config.toml
n_layer = 17
d_model = 384
n_experts = 96
experts_per_token = 4
d_expert = 128
d_shared_expert = 0
activation = "squared_relu"
moe_layers = [2, 3, 4, 5, 6, 7, 8, 9, 10, 11, 12, 13, 14, 15, 16]
router_score = "sigmoid"
normalize_top_k = true
routed_scale = 2.5
balance_loss = 0.00244
balance_bias = false
router_bias = true
init_std_router = 0.017
lr_router = 0.00129
vocab_size = 19804
norm = "rmsnorm"
norm_eps = 1e-06
tie_embeddings = "early"
optimizer = "adam_variant"
lr = 0.00124
beta1 = 0.9
batch_tokens = 262144
seq_len = 512
train_tokens = 1420000000
steps = 5417
dataset = "wikipedia_en"
Below are experts of layer 9 (counted from 0) of a mixture-of-experts language model. Rows are named router (the router's row for the expert), up (a neuron's input weights, with its number), down (a neuron's output weights, with its number) and show model dimensions 288-383. Each number is 128 + 24 x the weight over its row's rms, rounded and kept within 0 to 255. Numbers have three digits each.
After each expert's rows: a language model's description of what the expert responds to. This comes from a sample of Wikipedia text that the model never trained on.

# expert 56
router:070141130148096083122138166136112103102143115105098145096123166172132123139137111090140104130113131180148137128096166132177131119148128117105119084108115098116111152100135129139136163144143153137133138130090154118114093145127169149141094105143134079108107115138139097155100106146120119070
up0:132135159165099140179130146127134132121238127128127170126143131094140137120111138121141129111101130130168123127098128127128088142126186147089139125129149127095129126059136135129134127144111124134163192129144166135048106082121129150080122125125130136124123142129143129127128126103144138130
down0:131170161107128132126110146090144140128131130124159114123129125173128049142131118138130129123141132142139125078096136132099121075126110111124082120099173153139128142126105116161126119192126126101112135146108126150137127138171098090162141119127123111168047085122169170126127109113143104098
up1:103113088127117112070162127123126128167120091123127126139157129125077127204126126149127127161147123102147128080120127128130112135125120141140134127117135143130125133117135127125144120143108124121136117142143132167134148085161129129160135113122108128100118124129119128115143130131170149128
down1:157165131132130124129153121146144131123125127134135120137130127133140123137094114124119139122123140125130117123126122137128120126148123102143130129137121084202122126124128131148129128104096200118128125128112123056104101145116128128128143105120114076125137129070121142126169102135151128152
up2:138136069085130126126093133130187063166136140136117127186132131120128120141121133155097130110111122128173139136108084127138223168155117121136127135113108140092145128138105149131129117100139122139090132126102130134144107131128127140184122095102139125142128131128131126094126139171128143114
down2:117069146115117167129100099126077138104111144136141138139134151084143091068128130120137146121144150160138138135126142089159125163095127150142125118112108144164128137122129160115137107141135186122131160129128124158157153131132127116130092128127140093121143121136134127149180112138129146100
up3:104112104121094161078137156128129124157131127117115140148128129119124102082107166127137080209115129141157128126100152127130133135128110154127082134135131128110113117113141123112077156128139138126137194126126124122049128224146106186158095166177125126154087164127120114101083131116132183097
down3:108132113109128120132107152110168140139119134111131098121132123132120111137141153176110119124125132144112128073131185143125119135123111131117132126111152141156159132192129140128129121129136134150128187135110088118127122127139141170119142161128183124117132145069141082134077178164156146088
up4:101116085211103122125125156158133116144132112110123122097119135126081138127077124125129111121124133113112126123129121129126201140118128132129177092130117159121127121120157130140127134109108128157110130128150134125138104061174168139128122134123114142083101128130098147122118125137143116149
down4:117125087130123142125138150134136113091117131087157095127071105133129060129075116117130121128127127060152129077104080123128133155131105131125147119159158108149129119128119120171099133128116090101134132125152125096128129088149170131126127103136131103108147113150121166107117130118126186094
Description: Articles and determiners

# expert 44
router:100150146137096141158135159144110103080125141149120152123145150154117085134127095118129150112091123154128141154110119142138107155112181106122148130123120111102160139101127132138119176135087130114106152105123176107121092141113145129133103074111110118151114144159159101139130157129140127109
up0:188112148125132136109090125111143124143116087126128105088084124106130128152065149143127138143200114126093166118129173126126118128073092131134119126131101169129101122120179140127153111140130219120192084129156124124136127193120126128108158111139138138134114116162167154119166126152120135150
down0:139142099082083136135131120133129107146105104122141118122197128135137128151126112138095125114079121120146132135135117134140128135127124125071136131156163127116140123121149133128075146063067125124125132124131121129134113117135126128151132100104140131140133132169100172176125142135111094123
up1:143127146129116120173110140114131130077142170155127111177126129135068128118112128130128128116140128129129132125162117113115151118102148143133121124126154118126188137121126145133122122128120199164128133135125194128190125087125140136127097144126132104127154128117102089121114163123145135131
down1:105120111107116136079128130128109135130135106123122161126219113139176093107130136108128180130156129129156135135125141123129124120129162129130140108177075105115141101077138122145129127073153152104155168109142126159120126170141131128106063127119109128134146155098089140129181191134112117136
up2:129126130128120135121119119131179129115062123113129106142080131134128137118155129166139139125152096127113123116153139133137117152102126126125090127122066100140067182128127144131138105145151117120123118082111127140124136185127099136127128139147118154158139130138119128175130121141104103099
down2:106152124147144126158109108138214088125122133166134129159089120154143130136093121178121130116147096126113129127152204146150132137124139120193089083146154147160129166134148086180132106090122126086099121143103117132128125118105129134150132163165086129112116157170123087170127116166120090137
up3:063131168130123159125126117131128153110146100160126072059133123100162094099119130127183130124133133126127100128126109115152140131069117148136167134122126122128102072137129165071170133158130160127128155142136134132128111108124127132129058142135132105134101160128100141166142185106129128090
down3:134141134125137123128125124107135132126123138169114150132201129136122103128107124128122138145113120142104134149075077145126126127121115128103107077132134122120128122138145197126117127157130114126126145118128116121130183079121128118135126170130128129131113093142126150110119142134104131184
up4:132105135126134156122131125149129157134110117129128118126112132130144137136231129134101157128200119128129115071130128127151135122069119117129130124124105147129083124072124147128152128128130188130126112114137154127129110162123133108128130143127128109131107101132140129127187122137131128121
down4:129185095115117131120179116125124099073141125126117123095152127143156118112125129168127179106127110105091128164129127139128122137144112126130135169129108121084132125110146126160116142142143169035152125130176128095138130082066138119126140065151106136152156164128109160103060130129125107129
Description: Verbs after subjects

# expert 18
router:090131152139100092150129130154133082058111121107117106105150140162119095113109160091128114105144098163133129124129144149142129136133126135127154111082161130115115120102109131164151170129103144146130115086122175090103110146112170118120122116102117082139114128162111084121113107148153173071
up0:109148130092134124151133127158128129130129107185123127118121104115171096159125132074124154132124141133163105129149165114122106128126096135113130126121003105128133078147093151126122106129144173111085110080145092123077126143138128162131142151131128129146121187125148121126104157163075123128
down0:150142125130138120133211154159130119159132122104155111134110126087125129123115140130103118123094143141122130146127111133094128115118185148158127127130140119114093127089126164123113118125141129109085162124132098133124181168128147132140135135105123127162126124112128125168135131116223127128
up1:128128141127138095142180127130091128113129115116140127152091114140125142136127130157119074113126131126127131122146129124127129110150129152105121117131128135124128130124142143127127132126128117127084054128125127131140126095129128092095132127127060093112131100125142144086119138167134127077
down1:131119125119115134128132110146144144124118125100129184116103137104139120122133115102127138129099106130129119128131106114126121134103138105128133129124105128132116128131129107121149157128068155121144130122136110129129131124117141128105146180125120126111191124122112143091131086114111180098
up2:120144128129130110172081126133137125122153137170129133152128126117173156130132128119128094071126133127129159113128124127128110149130088101096118135072128131119130100131133180107183159131131094195124129116143132128129086131140099129095080149123128129128120124134152150110127098081098135147
down2:148129091129159118129109106139164130182086132127112131124130144143129173111127092144117113127144122135108135108127175159091140179125117149127110118110099125158133096113128097083135128128137066170127131112147161093144128116066129114115138129161127183127128135107131117108135136095141128162
up3:122129127126131127126113170103122128152123176156129125149142140164124157187123128153113088145129124128098119127146118125174109170099131106171131169121231173128218149128120126175129091107131135160113039117160175114126125172105134121137147152158121127128131080129125116127081134128179092165
down3:128149135119097141099134145103089083174128193125101139116133121094124121120155129124156131162136126103126121172121102126123128129133132137147123171128133141127132110083109139125113107137179117117206096139151125134120136128130163093094129141073121130130101088169167153129151143130119109132
up4:100109128135121123135112172131128128125100144132126069155128126126120127128121126127104163207107129148128089156134167125110121130074118120127128111145118206137127126125079121161127103147129141049128145121128101106119131135144128103155152129138130109132126103140125098127177130128087129174
down4:139133140142122133110120142092166128128126155126140141187100173132159162136124138156149077115157106159117140117122137101132127129117169134136125116115136161158112140163121154132154104171128121124128114090161124133100169128122117100168130173103192129134078137117147155145130123139128123133
Description: Transitive verbs before objects

# expert 24
router:108086099152099105120146079094137120125134142149111137126109147134137151110138114119100108119072127171127156156112143157126110155131116098089143101085127154089164099119134094136102163131101129161120115111178150127158145123153102136142129078134112113133139143173147160145066159135145136150
up0:151128174130132131125119083109128166126110122152121129147129141113138122141155130146057178109118101162141132181118128139157190174199131146187124107119092154141154128188128139156088140094132127131132144128184128093124124090068111156150128147118118099131155127124096121133124110170125187156
down0:144135120156138173199090107122125210141140132135128091114142119183127135138111125134151080141111127130130121140136161131121143114121117118122125118127124128128137156166121140121097131123131116092097098127055117128193140131051127128126140134165119143083127116151120128140126126130125128159
up1:135131128130123094123108131087132124129134162143105127107084129142128127145047130123129174149124128112133145111084094122129124105146172101071084128149133125144132120116129178141142129111124104126109134134165130058128117081139103145105112132156103123119110087129139107127132133135166149066
down1:117155143133085091155129130124155150133133133127173129131127148148137139109110141133129133117131104133135141158067123104103131126097065099128127129145126127148144128128130136139102136154118175125143128136179176148201108126130129107091135128164128140128109220120151063113141127133141161104
up2:070131156127128106113135153103121127129124125129129131105125176131137120097142192116125125104038117195188129151129129134140117169119155071149115123117152118087148070128124103135113150127128126116130112140138128098141140129128114142126125064128141109130157147168128129116128135102145152146
down2:159125168127128142124139168148109081136135132117130125125133102100157129128078147113046100178158179125127130139128118102129143080129096136143136105130124129128120158146208135130135131134131072089133144111128117134140124127136104112117129105121114114125106085107123100126126093127128113121
up3:134131119130124122139177127170128149117112127128126133131088133125126149159161131130117171112121137139138108116134129096096146141173129134126085114118114132119127149134122126126160129163100113130124113064127128125135093157146124129128132166131110107112077111151121092132123101101078121073
down3:104107155121140116119109110126131136120161124145136154125092138106128157121117194081129134147127129134138118125152146126149169126124142065142101109129130135146127124163139171121105097129105179112140115102115158108149164120173126130126099147126203145132135147119080121116101173122142171150
up4:124141133180130161149081126129120149124109098126162135179128141127124123126072126139125128131115149144136124113093097172131126149176133118091150090122122134123143134129138129142132174105124113137137128133139135125099131148136160145127125139131106122140133175128227127092157128171125133097
down4:059128126156142118147116136167154132131117108171118107135120121132128137084135069121129129084138131126119124138108147130126137136118132128117189109152132080101137135186153156166136122119087135125118107092129122083129139115086148132100150166163123142137135141075128143131119169134089082172
Description: Acronyms and table cells

# expert 36
router:127148119155135112082165132119140117127143132097138107157141168151119134138133116118108138126107126157143114149141128133126111106138157125135098157066142139132141148118133157160117164111109078146099119101149174133101117120135118091145089117112152104131124111133151127114133102143155159121
up0:128127128127127142127135158128123128116132146120128107130133130129089149130145121109134148176022114128211127182177092140159129118098138119084134131132127129135125147120109118107159140147062127151147159125090130067127137124133136130150130108096129130143102131134129125147131106114124111125
down0:154081150148123125129129125129128125130133134132131129136126120132147115088121135095128160164127138092146103091130133074162067150128129135156156111116159122128063164129106121127133137123126130056111119134122112117122127101124127099128170128080117113150093150111134140087129129131130148132
up1:113126073122131183130129123147153128161117145128128100096147129128128128139128132111105188124176183131130129092125134118141076128129139116140094129136124119119070137127114129085129128131128132120129134142105133126172128081079133127149099152067131123128129106128104125156143085130104098117
down1:088114105127089134073129129136112136148124083136109102129117139127112129083108127105135091069142131120125134090080144114126143124128148045148181137139117127074107135100119134138120119119105130109143116140183128133126128130124138132159107138147124170129134124064121111087168124157115144186
up2:129126127123127134128131124079121137127128102056128150174126140133102082155125161060131128140073125138117134167226077147133167161110114123128135108107148134120142091125119117125131165127135085113111151117102129122123191109134115127128126126104134113086119126128129130134128157123165128107
down2:130133121183103201104110128120121136131106077134126128114118094147175127172111126111111145059127159127119141137124129117131107132151153127131128092128135134136110148170127199174127110141109133111133101143103140122119124033128165101168128116129128122132076123110118124135136203181169133195
up3:128130122130112126092138137134177124148154127116130125144121128134127127132143129129060122139125130127115128054148137149144132130123109137170126117163128148121134129144141115130131114120139131158118134117130098129003082126107128128111147126128154129129129121127108106129083121137135119128
down3:125109133140128167092120134129141126111128081147124103159124117109124175132127128145128125142128124127095128130146113114129109154129128150125127099157141113165126156127165165158115109138124140128134145119130134111148122128138148111139090064128123119107115120103163095131182179135156130113
up4:131129128126143117119128132098125154148122137128129132090149112120044131174136099128142144145123132124198121143147113130127154115120123129121127128119134146072129127123127106131155127132129127089128128216196130125158136125129059128126136112128117100175124129128104227129124133130122142124
down4:136120119162126126155140145115153127165140158129103152121224105126062147130108128133170148118136150129094125117129107138124165130091097137130127122071120130092119126119169126122126206128163084109120121075151073163145125104132062114094180130152130126128122057119143118109154139129129130122
Description: Subject verbs and pronouns

# expert 13
router:117127095131125123108093133113130128113141174144095148108126153175102107111133113136083153129116119147133132137130109158120112148106107148113122110092086111114132098102119091148147141155139117161131121145125163125111108096164093154142091114108127111158124149153135156102060133125122117106
up0:144139065116079128094128115147167132127157170152107151132133134144128132141128156124122131121168186127128117126133127106127128127130137128120129126131112074074125115126125089177117128131131198159128157128194129151101035131128122114118106128130138089143130128115114127082085131150118164129
down0:153105187137158117138116134048108109095128113135121095114105142100122125144129155148127110138125067145118128143134155132101089155133138141127127127125167171181140134127150136123131191129117077129128110169128118104128142131130150136147132120114125112103117090125115146128154096129149101130
up1:125141128123169147127126084107130133127119149126128179077129134124151133083112128118106128138128127109122135156128121160073124128107129127128064154088122159164110084113100094095130128112130154127151072159155147126045122126127128126093107127118166110122123090136120126115127178128186158122
down1:124119126134111129158113146131112134129130128134107123130121140137146112138128142132123130136177191096130123128107143165153171123081136105151132127125091084139111185127177095130140117128134142125098165125124136112108135159126164129123136201133118127128144096137157121204117203122107122095
up2:101171136124125130123173125109160115127128117133129128109124126080111097130132155137130145131128080128095098141107117133127139125152140171134117108119126131098079133133108066150134129131128105130068103085136124042128129129122145124192132128122128125079106074127130134073130081120129133136
down2:130116132118110135128142120090134112152128073117128128118132152087109145123129134107174132127137129125118163089114124136123127122090130113134123095133125127170133129110128099130147131129154160127111153127128179155142136081088140124126129066117131118122184128131155128133152136099128170129
up3:124128149139116128127098187111116130120197128132129115114115130139126115127130052128135131141125157127071144126118131077124157128170134134127126152122107110138112124154129141092107126129118110146196111110060128145132095128164128128146100126128154092109129131136131122127131143086169156102
down3:130128095129117095114129104126136129140125078109120142126143136130125085143114114148126134172127142085138127120087128146189133133090132123159111133122059097117126155163097221136105134091115171127134147127156157134096132128130118115107121121146119147125134127138147130123101131115114136135
up4:127112138147130111128135124138122110130132151131128108130127170135130156114102104128127129120128124131100139145119130117134159120128128128128118053106127124134115145119125127125104141144146127128214138129187134129129113118130133143228128135128128128141129186128131131128129109126128127115
down4:127104169151218133095126110125123135133124137105135117118137127125130161104128189124102127138128126135126091132131116095092124119163142130115145130214135161130127127133160123128175032141127125228155121128137130124125137097133127115121121123115137207110134148110120070146112099093107137141
Description: Sentence-final punctuation

# expert 32
router:125120115122159111160153132115140093122148131110142115098122154134099124107120077119099102139118114145117160141135147171123118155143111103115130095075126120133163136082117131134141183170107120128118092130167127078133134133136136180126109164153144124096140127186149100132092097114126120113
up0:100127128131116107172139110103145139141142133129135127145128140098127169110104111073114099127080076128077124131219125167178136128119138134120128087068137051127178089048119082080156183129126115187126121126164148127109129112129128127137129128151130111147128143128110121179128154131139127062
down0:136165122128129155111209131141118126138126117148206055137124109116127123127128134128103133112152132136128116105191168175137091123130118121128147128181127129152115134100132121094129088128140115112095100166121122106110132163135134128105128132128077154103125172105130128127084154116130129124
up1:132121128117152179127180131142137128123129142085127102120128126129094108129112137128131128124146129129090151105130046137035105127152112135128169144089125198118137125074135127132112128124121189123148155130153137118127132138119118130126137128128128129129077127128142133096106145118129136127
down1:121125128149118148136126122129126111127099078165144126120127121131071164128102129153095127113131109116119129168127142119128122141122139125130127168128190109139176147057083110106119091134086183145127072131146129147157179110125125139143105101137129161124150126126141087129166130144146128128
up2:162110129097116134118142133136129128127167180114128126155097130077130120083093065182144060130116109129125121134202122093119123131124137098126132165123179129079137074155120145155130123128110145130175132113097106081123130130101149129154139129171127126067143175128113119106130137135134099127
down2:124165118098135150127119106128119109126107136128123111114128133132149121130140092147132102126111119114131158146138129092150138147132125132139123132076082124133132124089118099150094129208106173183115124160130124120159109134127175160144139149120126102129133132135133158125092176118138100090
up3:132134130126115138128132138095117122162171144094129128153093131154112078155126092130125092121090133129136138132154126150125103123128125095099127128082143130135138080064116104128116132122135086137118128128123130100129145131094098126085160128137123132122132105159096119138131090101123106126
down3:113134123173128127129134135159123098136121143136111159103126133111143167070138154137137103093130124132128134122127130137072163100128146147148087117194127129120117129133093140141115124154104125165159127107131127126118129102128137122186104060129129142134129100116129125110180130160178113155
up4:111131115129127112134075136132128128128127152147129129149134126098128128123123129168162118126134124126107140126128128129133093153126104130079111133131062125141086121120133127122124138130125113112181128128142100121122130127128078127097087129128130102130096116130205145119120134128146133118
down4:131129126113130128127160154143124128138128133100124093071077132124124128128162170124089146117146130128104082112103117135137157110182116096127150129131141104133142140128141128124128090113206124145114128103110161151123096123181132075073128128142129131146145124130137129139115129154114127114
Description: Sentence and section ends

# expert 39
router:126094109172134118171146133126119147104144144138118136126139183102138108134119140106077125089130101170097130158121149158140133125133135103142115144055123130148145114096079110115142143093138097157114095104155156149110130077114102131107133130159127136120102123150123129123081149152118138121
up0:132097139165145132128141138126028177127176125112146057186071135127135141139137155158170126148118090128134125149114164139135107118124132127122129186130133194128128107127127136058109125128113127136128073127125105153156135170114121121157113138133129116115130160128133124128118127136154091121
down0:124109132136131144093124150136118184128132131122138193115136132095125150134129192105129154099149200128128159131161115102097128134114133148131091180139145115147133125128131086129136128107130127160137147101152143159124150120141112127128131154121122136124124145173130137112134120128128145215
up1:127109124132130156127126148130115133118128128144128133134131130140141126141176120144143088122117135142103123099120131136124135137129235142129123139078141107126130139129136127173128125129133115143118156140124126120126134201155131145133130135167111117127146117135133108149145128118126086125
down1:127126125100125132119143100113128130130145114128095129123134085117127155126130107134130199131154171108123097125129183129134129128116099158129132125162128093151131129154130129063133075127131131125167133153101129088133095160145133104161111068137123124098105122106161159122160092122129127132
up2:112087121166148133127168128065120094109136100143135101132122161138144133185065148134127082093112111134128104214188132132128068129104117070214134141118150049147205137113114126093128139097105128110128174135146125162072122108123150125128066150076136168128176132129128120163120128129154126109
down2:130125136159126125123144139151071095129122128128134114124158124116124128131103095122158115141134128128128140105111128133092137128124110138104129132132082182125136115131137120125159140097112123168125166135097132084127126160127127123152153124135127091069081108128125131151163127127135067168
up3:163133100129153125059124134177110130092117138083111127128128129124127056121131119119073146106088127141129096140128116122131195126115134102134101128131071103112089135126185132132147121139119097127157117141131214127124128154144136124127117132055164128171125113148135128132130123121127135137
down3:128124123102111125130124127017127130129128126156134149133129100145121122089075143108192116121116119119145127126053130135127153104151139128123128137156082135106089200131126066132165112127182127128119103125111104138147093175066147090115091115122158146125178134137143081144168133127126139101
up4:143126127121122120141141121131125118091117075184129122131114158127122135128128132083122155144130129176124104135147147159127128124122116111149132139125117133156061121104130120128138124111127074146108118071132172098120131094128129182084105121113129125120129127128138111136108119121213184185
down4:128125107124129119126123156133122150130086133130131154151144114170148094115064144121125132132111136130128124124167137099128117125131150126125130103102099131125130127142155123121109118115128150169125119127140161160125139074131112137121174138126112127152090116057087100128133120128115154120
Description: Sports career phrases

# expert 61
router:132099105142158147141128108117131151116142113090092165103132176144077118121114102117074078111101106153124113114148108144158112149134103124128125113109107153133152125110117151113105145129143058150109134125136161131117155087139111126110171101165118099119117126176139095156098153136149140118
up7:149218127130128192199127129102128126128210103122130179129131092129107141113110138130062130104142131128129128143127130130173132150123158128127120128133131127127123118132118167131127123125130126078146070126128127117193131110071128128128156124150135123139128076127188060128126142144146129124
down7:129124128122122133105125119133134130089126127145141105133124137131147151105114138138146132130168120125137121124071131144178128128088156128106129135121131140130153129090114127094092128113132127129130133148141140156151153105126143126117147111121126194126136137123113127132139132133096128126
up8:097128123139123115130132109124152142107107127142128123122146171138128116202148157113118117112094194128164118130139147132100135097152118104128151127139118128118103126159118129136149129145111081148122160120103150133108130119139129115109121126115227134140088163128130130140114155122204118208
down8:127130128129107170109144123098119140145096133077114129135170129124133099159128113105128132173123131140115169133154119143159149125142141119181129127113118125144130172146098128128113140125140121129127125122191128141132149119129081106161163123146123140138145133137162126142125129127177149169
up9:078153067171127152108132131104103156122135131153121088157147184144127113124109107130126095138115142136124098136201136150129123129130147116145112116091133119117151137109115127127128153132139119104142168116172084131067058128145128089123113135127106129084130168144129154143106110113097113134
down9:120141155156135151121095128093139129096106133154165131138115184157138098148135126112146119161115096126125129158127144057062119112131179118114093176131139114073122177135115101097135136122189152147105123173130121129111159129119110124131131130108147128129137156127135142125138130132146128147
up10:143142118127100123128111212112130115127129107139132131084119179172148134132087088132100139107110153127100126139136164112138132125075103131080124091095128089100128133127142131130130138117129129148139163164129130170123137119142176161143132101159117107186095140129152169118128131121130111133
down10:077128166141130137123119106103115140146123136101096125117159165131117173134148167200131128159081107121145163102169167124128164141178133130165143116120136113155093104105185163120119120109140131149150130134141125088136152137115138133108122134129118195107126085138120129192134138127129133093
up11:122152195182124123122160073125121153132106128170128140150133127127097128085133069173053126113139143128067101128144131136156108147124082128139101128129109162129128136089126121130123132174131055185125120131122137169176093127125127130140128133152072129119124151128145124125107116152127154153
down11:128104133126136172082131126168137096112137123131189078141128127122110128131115193108128124128142150104128149146136127100130099145157172126133145127122108127138172132110142130110126128127119173133127132156118127128137135125143138126114102129132122131128144164121121083137153128127139142147
Description: Year digits

# expert 5
router:090121117144142123130091117094112141105140105121103118123166173110135152153128087107097137092118102156127185192130130159129124138150121091115086085082142105169146140121115089122156164123104124157107109092120192150100154134174131132138121118150135122084103150140135119109129139128149147104
up0:130121126128128127151131107117114135128118170067128130142126135128164092123097128175135127129143125127111099096104101142127133180128083097127127126126119122119167125126134155099184147139128067130142171116130193110134129108147085123122107117117128103113128148127118121128129170141136127113
down0:091132126130125128142132127063130135153127150135140130129086087105156128115042138095132106166202089137118131151121117121155145126124143129125117061142112129136127124174126112151127117137118143127143135132173113127129174120125104131144125145138111167121144156113185132113134125112126122086
up1:133215106128083124091129087118128130102202130123107126124098127116109127166132128132148105129179129124128129131040128133135149131119114155126137099139128157155187128129189158114117139124144099156082152132127113161128128164124145110127129125143118125163150124124133153140118180168134114104
down1:117147126095128149106117072136099126128131131114131129133162130107130118127149143125108116129112120118126117137116056095130141106155118133141112128110143145173147104118108086108147133085163117216084157127127130136114150102139122073169135159122119113099124113125141130130091123128132112178
up2:127170121130094175119075114109128124126080173140145123124130139198124129080122128134118045127122122128129145138120125158128128151122176182128131147152120085168114137109135145169133163092100187142135113141130157131097129136132101127184120128157129128128123128129119123153155113175158152091
down2:096134145127143130164085112135159093136122132179131135115139117121158134147128152118128119138128135126133123130127129127128128113137142176140130136134126087174142137070109155130146063126160129133149155130117096115136122133183129131129139186128130197097088177128093135132136137107175111070
up3:123119129132114129130085152139106123096096104128097122144111138134176084129119132126124119121125125129125116119134120171108193156157128118089128120124131137152152123086203106125147128144135086138128152119127108067125128121128130007119132130128135082152119119133133090170121125117133094126
down3:135178112154130128116135132168138120143197082146128084145115083120148127131098141127129126131113129116134133126145120148129102127128136132134112133122164123127147124140176129165122125144077133135127130150135101145128082091114152146120117181126141119137102138123153132124126126124131084129
up4:153130130149122109189130177138150103073110042132129135186134122081128140109122134128171098129078123128143136100110165131108112130109122142099128133070137106158113134124171138118131137133131098103155128081125121128114128113118159130129129131154124103143080128127151134086184127134126135124
down4:103117181129108056126192129180150134132106076125105128126139111135116151161128082126166190117141136172082135096122149102129151129162138146123185209158134139146126126128139122149139127103147168130150095119087136101129153129190099124116122157166128131130141102137128138128088145123128094134
Description: Sentence and section starts

# expert 17
router:131124170178112142130146114142092122110123131106090129079122147124137144144121111095126118158133127168121125146117187148124123128150163110109144111091172153130142117140158117129120150109140114122115130125136145119132119149156158148155114113154110088107086158140149133111158138131080150128
up0:136095128139106081099149128160106125116155127128126136132146164129164129134130082126091094125119132140128107154094123139125109132090180079128148102128087128142196164129130139171128130087110135124164104123122146128112094131124143109102128130111137039127131067137203116124117100122122124128
down0:141104106112107082115146111154111116135183124128100132135104160078162158060110129160174099128127120095124117098135193145110146111091152122145187135104126113133146100169153123082159167119085123130129142152136146150137139113148133102111150151112141162120140133129112130122119144117128134121
up1:083140127169127168127173136090127118150180127136135139166175128140126115138132031183167065118060126131125148130105135150128068144124094128124081118071149150134115119134131077129124109089147127075120077147111119111122131138106095135091112113137090155120069141133202109123131129159127124111
down1:139099103170073128179121133116123123117078106137113119152131125110180084120128075120133132130129122127128120132179145103137141123128123169134123164129130122129085148128112126139091146113127134127137126127132133152158128127132112084128149174157112131126131122130120153134097127112136127093
up2:128127124135133129170130124117130106128133108128132155151095121126051133125109080155127123113126096156134130127137135124129095135100085121144051130117137096131125141126128138155078094128123141114160101168125152139134155128124122126063153126107122130128133124130139096117104127121110119155
down2:131118124139087112130071139116110095144141099106133133108136135126113090118124067111133151135095138130083128135136160131129134089129135137123125139122144133133128184120136135150133159157124170139152137129113157144125136112098147122124126123151130118121121136126106161159158118117138120138
up3:119125132121159126137141121155115169111165133118130165143117090109096118114136126124124064103094082143155150135130119140128129126151146148083135111129108150135162133146145128125119122125149105092167155092126130125104160160109120100127103127118088137091142135132172099138130127138128123102
down3:206138112121122120122130169127192106129155137151049113171087112089142139125130129128157093112155183110121133112115130130128111110129126133151128126126150130143166144135163119155128141124146148132126126160138137120099112129068147109118158123130129136124126160129131161122120137148148127117
up4:136138129082153147161113112127126136125120145117130108119122107176126168196138127113104045126083138126167128123166130128124140139143137104074137119101144123127152145127128111168047133151129132099131087121090127138172112106129129175086150121159145163128147139126171111100123119141126134128
down4:082123128180134131162122183128100169129143099085191132137127125168134148110134136126124135109125123128130121128135134136111115095023128122130157112091140125128061116183129107056145156129136120076100098136135160092154127123128122123126141232129119128127136133119103144133101139126142127129
Description: Postmodifier prepositions

# expert 25
router:135164130159129098145137112127125132127160128156098124127134158134106106099124096086123120127134103166104142148136129138136076127108141114152137112085166144130129129129135117127148155128125149133180158114113151136094097100162149096121084103095119108178096125138154114145091126129126151130
up0:131185129127131120124127074128122130143122106130130146127130128123070104087102123134111096137127084131127179143148092127121117127112079116172129128103116106127134129132121131097204138144119129123193125171129121128122131138147129126122094115135126127128117137128181136165129112114127124128
down0:121146075128125098171149127130149127133139121149156126105111134162169128113070148079119102129113128128115111127128125098141127119114122149174122085082133128128129140129128169149089138119054126128114124169108124129127130132112119153136114124124141127128126118096182175100126137128158126088
up1:126142082159130116146144131123129125127170162131122116093169129130125144175101098131106125057139160129127121133125129123162130141111143113152133129128140064130138146128128114108141128087122127185150155129126163125121128109101090152155129092108122126108144104140132120159091100088115105095
down1:150129121116188161118091130125129149131136136119128112042124131156103132097145104124192129075114212145135144133137146141133131084104128101129135162128126133114059152125123124162123115108123130131097122146126128140167119179129067111131143127130112121181212127077105125119180105093124141128
up2:141118126143114133143137105128122157192046128117128125087144119130128130104140123095121163188110157128175141131172137126129200128132129129121169068131144110170129128134130128128103108132145129122129141103126146226123137109132083128125121098126127106124092138129137109151186141099175121133
down2:070125175136131218145116111112096121118129149127130072125139144133077143138107113139103140140092134125115111170111144103139118147132164136140157138168092130108101150129117125134085131151130173138161129104123130173088153180127201131135137120146139143107130174153158084129133094160128162145
up3:128131100136139134164124176128156129106123128188124109114116154155081079106149121125147132099136104128126129116135136128148127118126145122101124128120172124134128107108138149153122115121033129118106128103126128137106106129121184123128122097141140131166121088128137127128095092196126132118
down3:112088126143125128127135132131124126133119117124149140132117125065116145137128133180087141151189152132118155128121128118117106152129095128126128137120105125118141129108224099128126135068194122123174133255142145168138158132135131129100152166132075129129153133098096108132123128122129131127
up4:161134128113079104126079130088106135127135130122123121077145140131128128113151101126118153172101128136125164126164159127163173126160116127121133129175130103187133134126130126107125131162129101098146199120114126114113115128159128144160106051128070118113127162134150126123157057129132127116
down4:116137140129120136161146048090095123127138121147172126046123119115180106177127108133111127172121139108132129120123141101109113067167129153144153169128128100121129150131152133156116128129130139151150130064101124123096121138093145115198122097106157117124139139100136128114186066145130138164
Description: Verb-following prepositions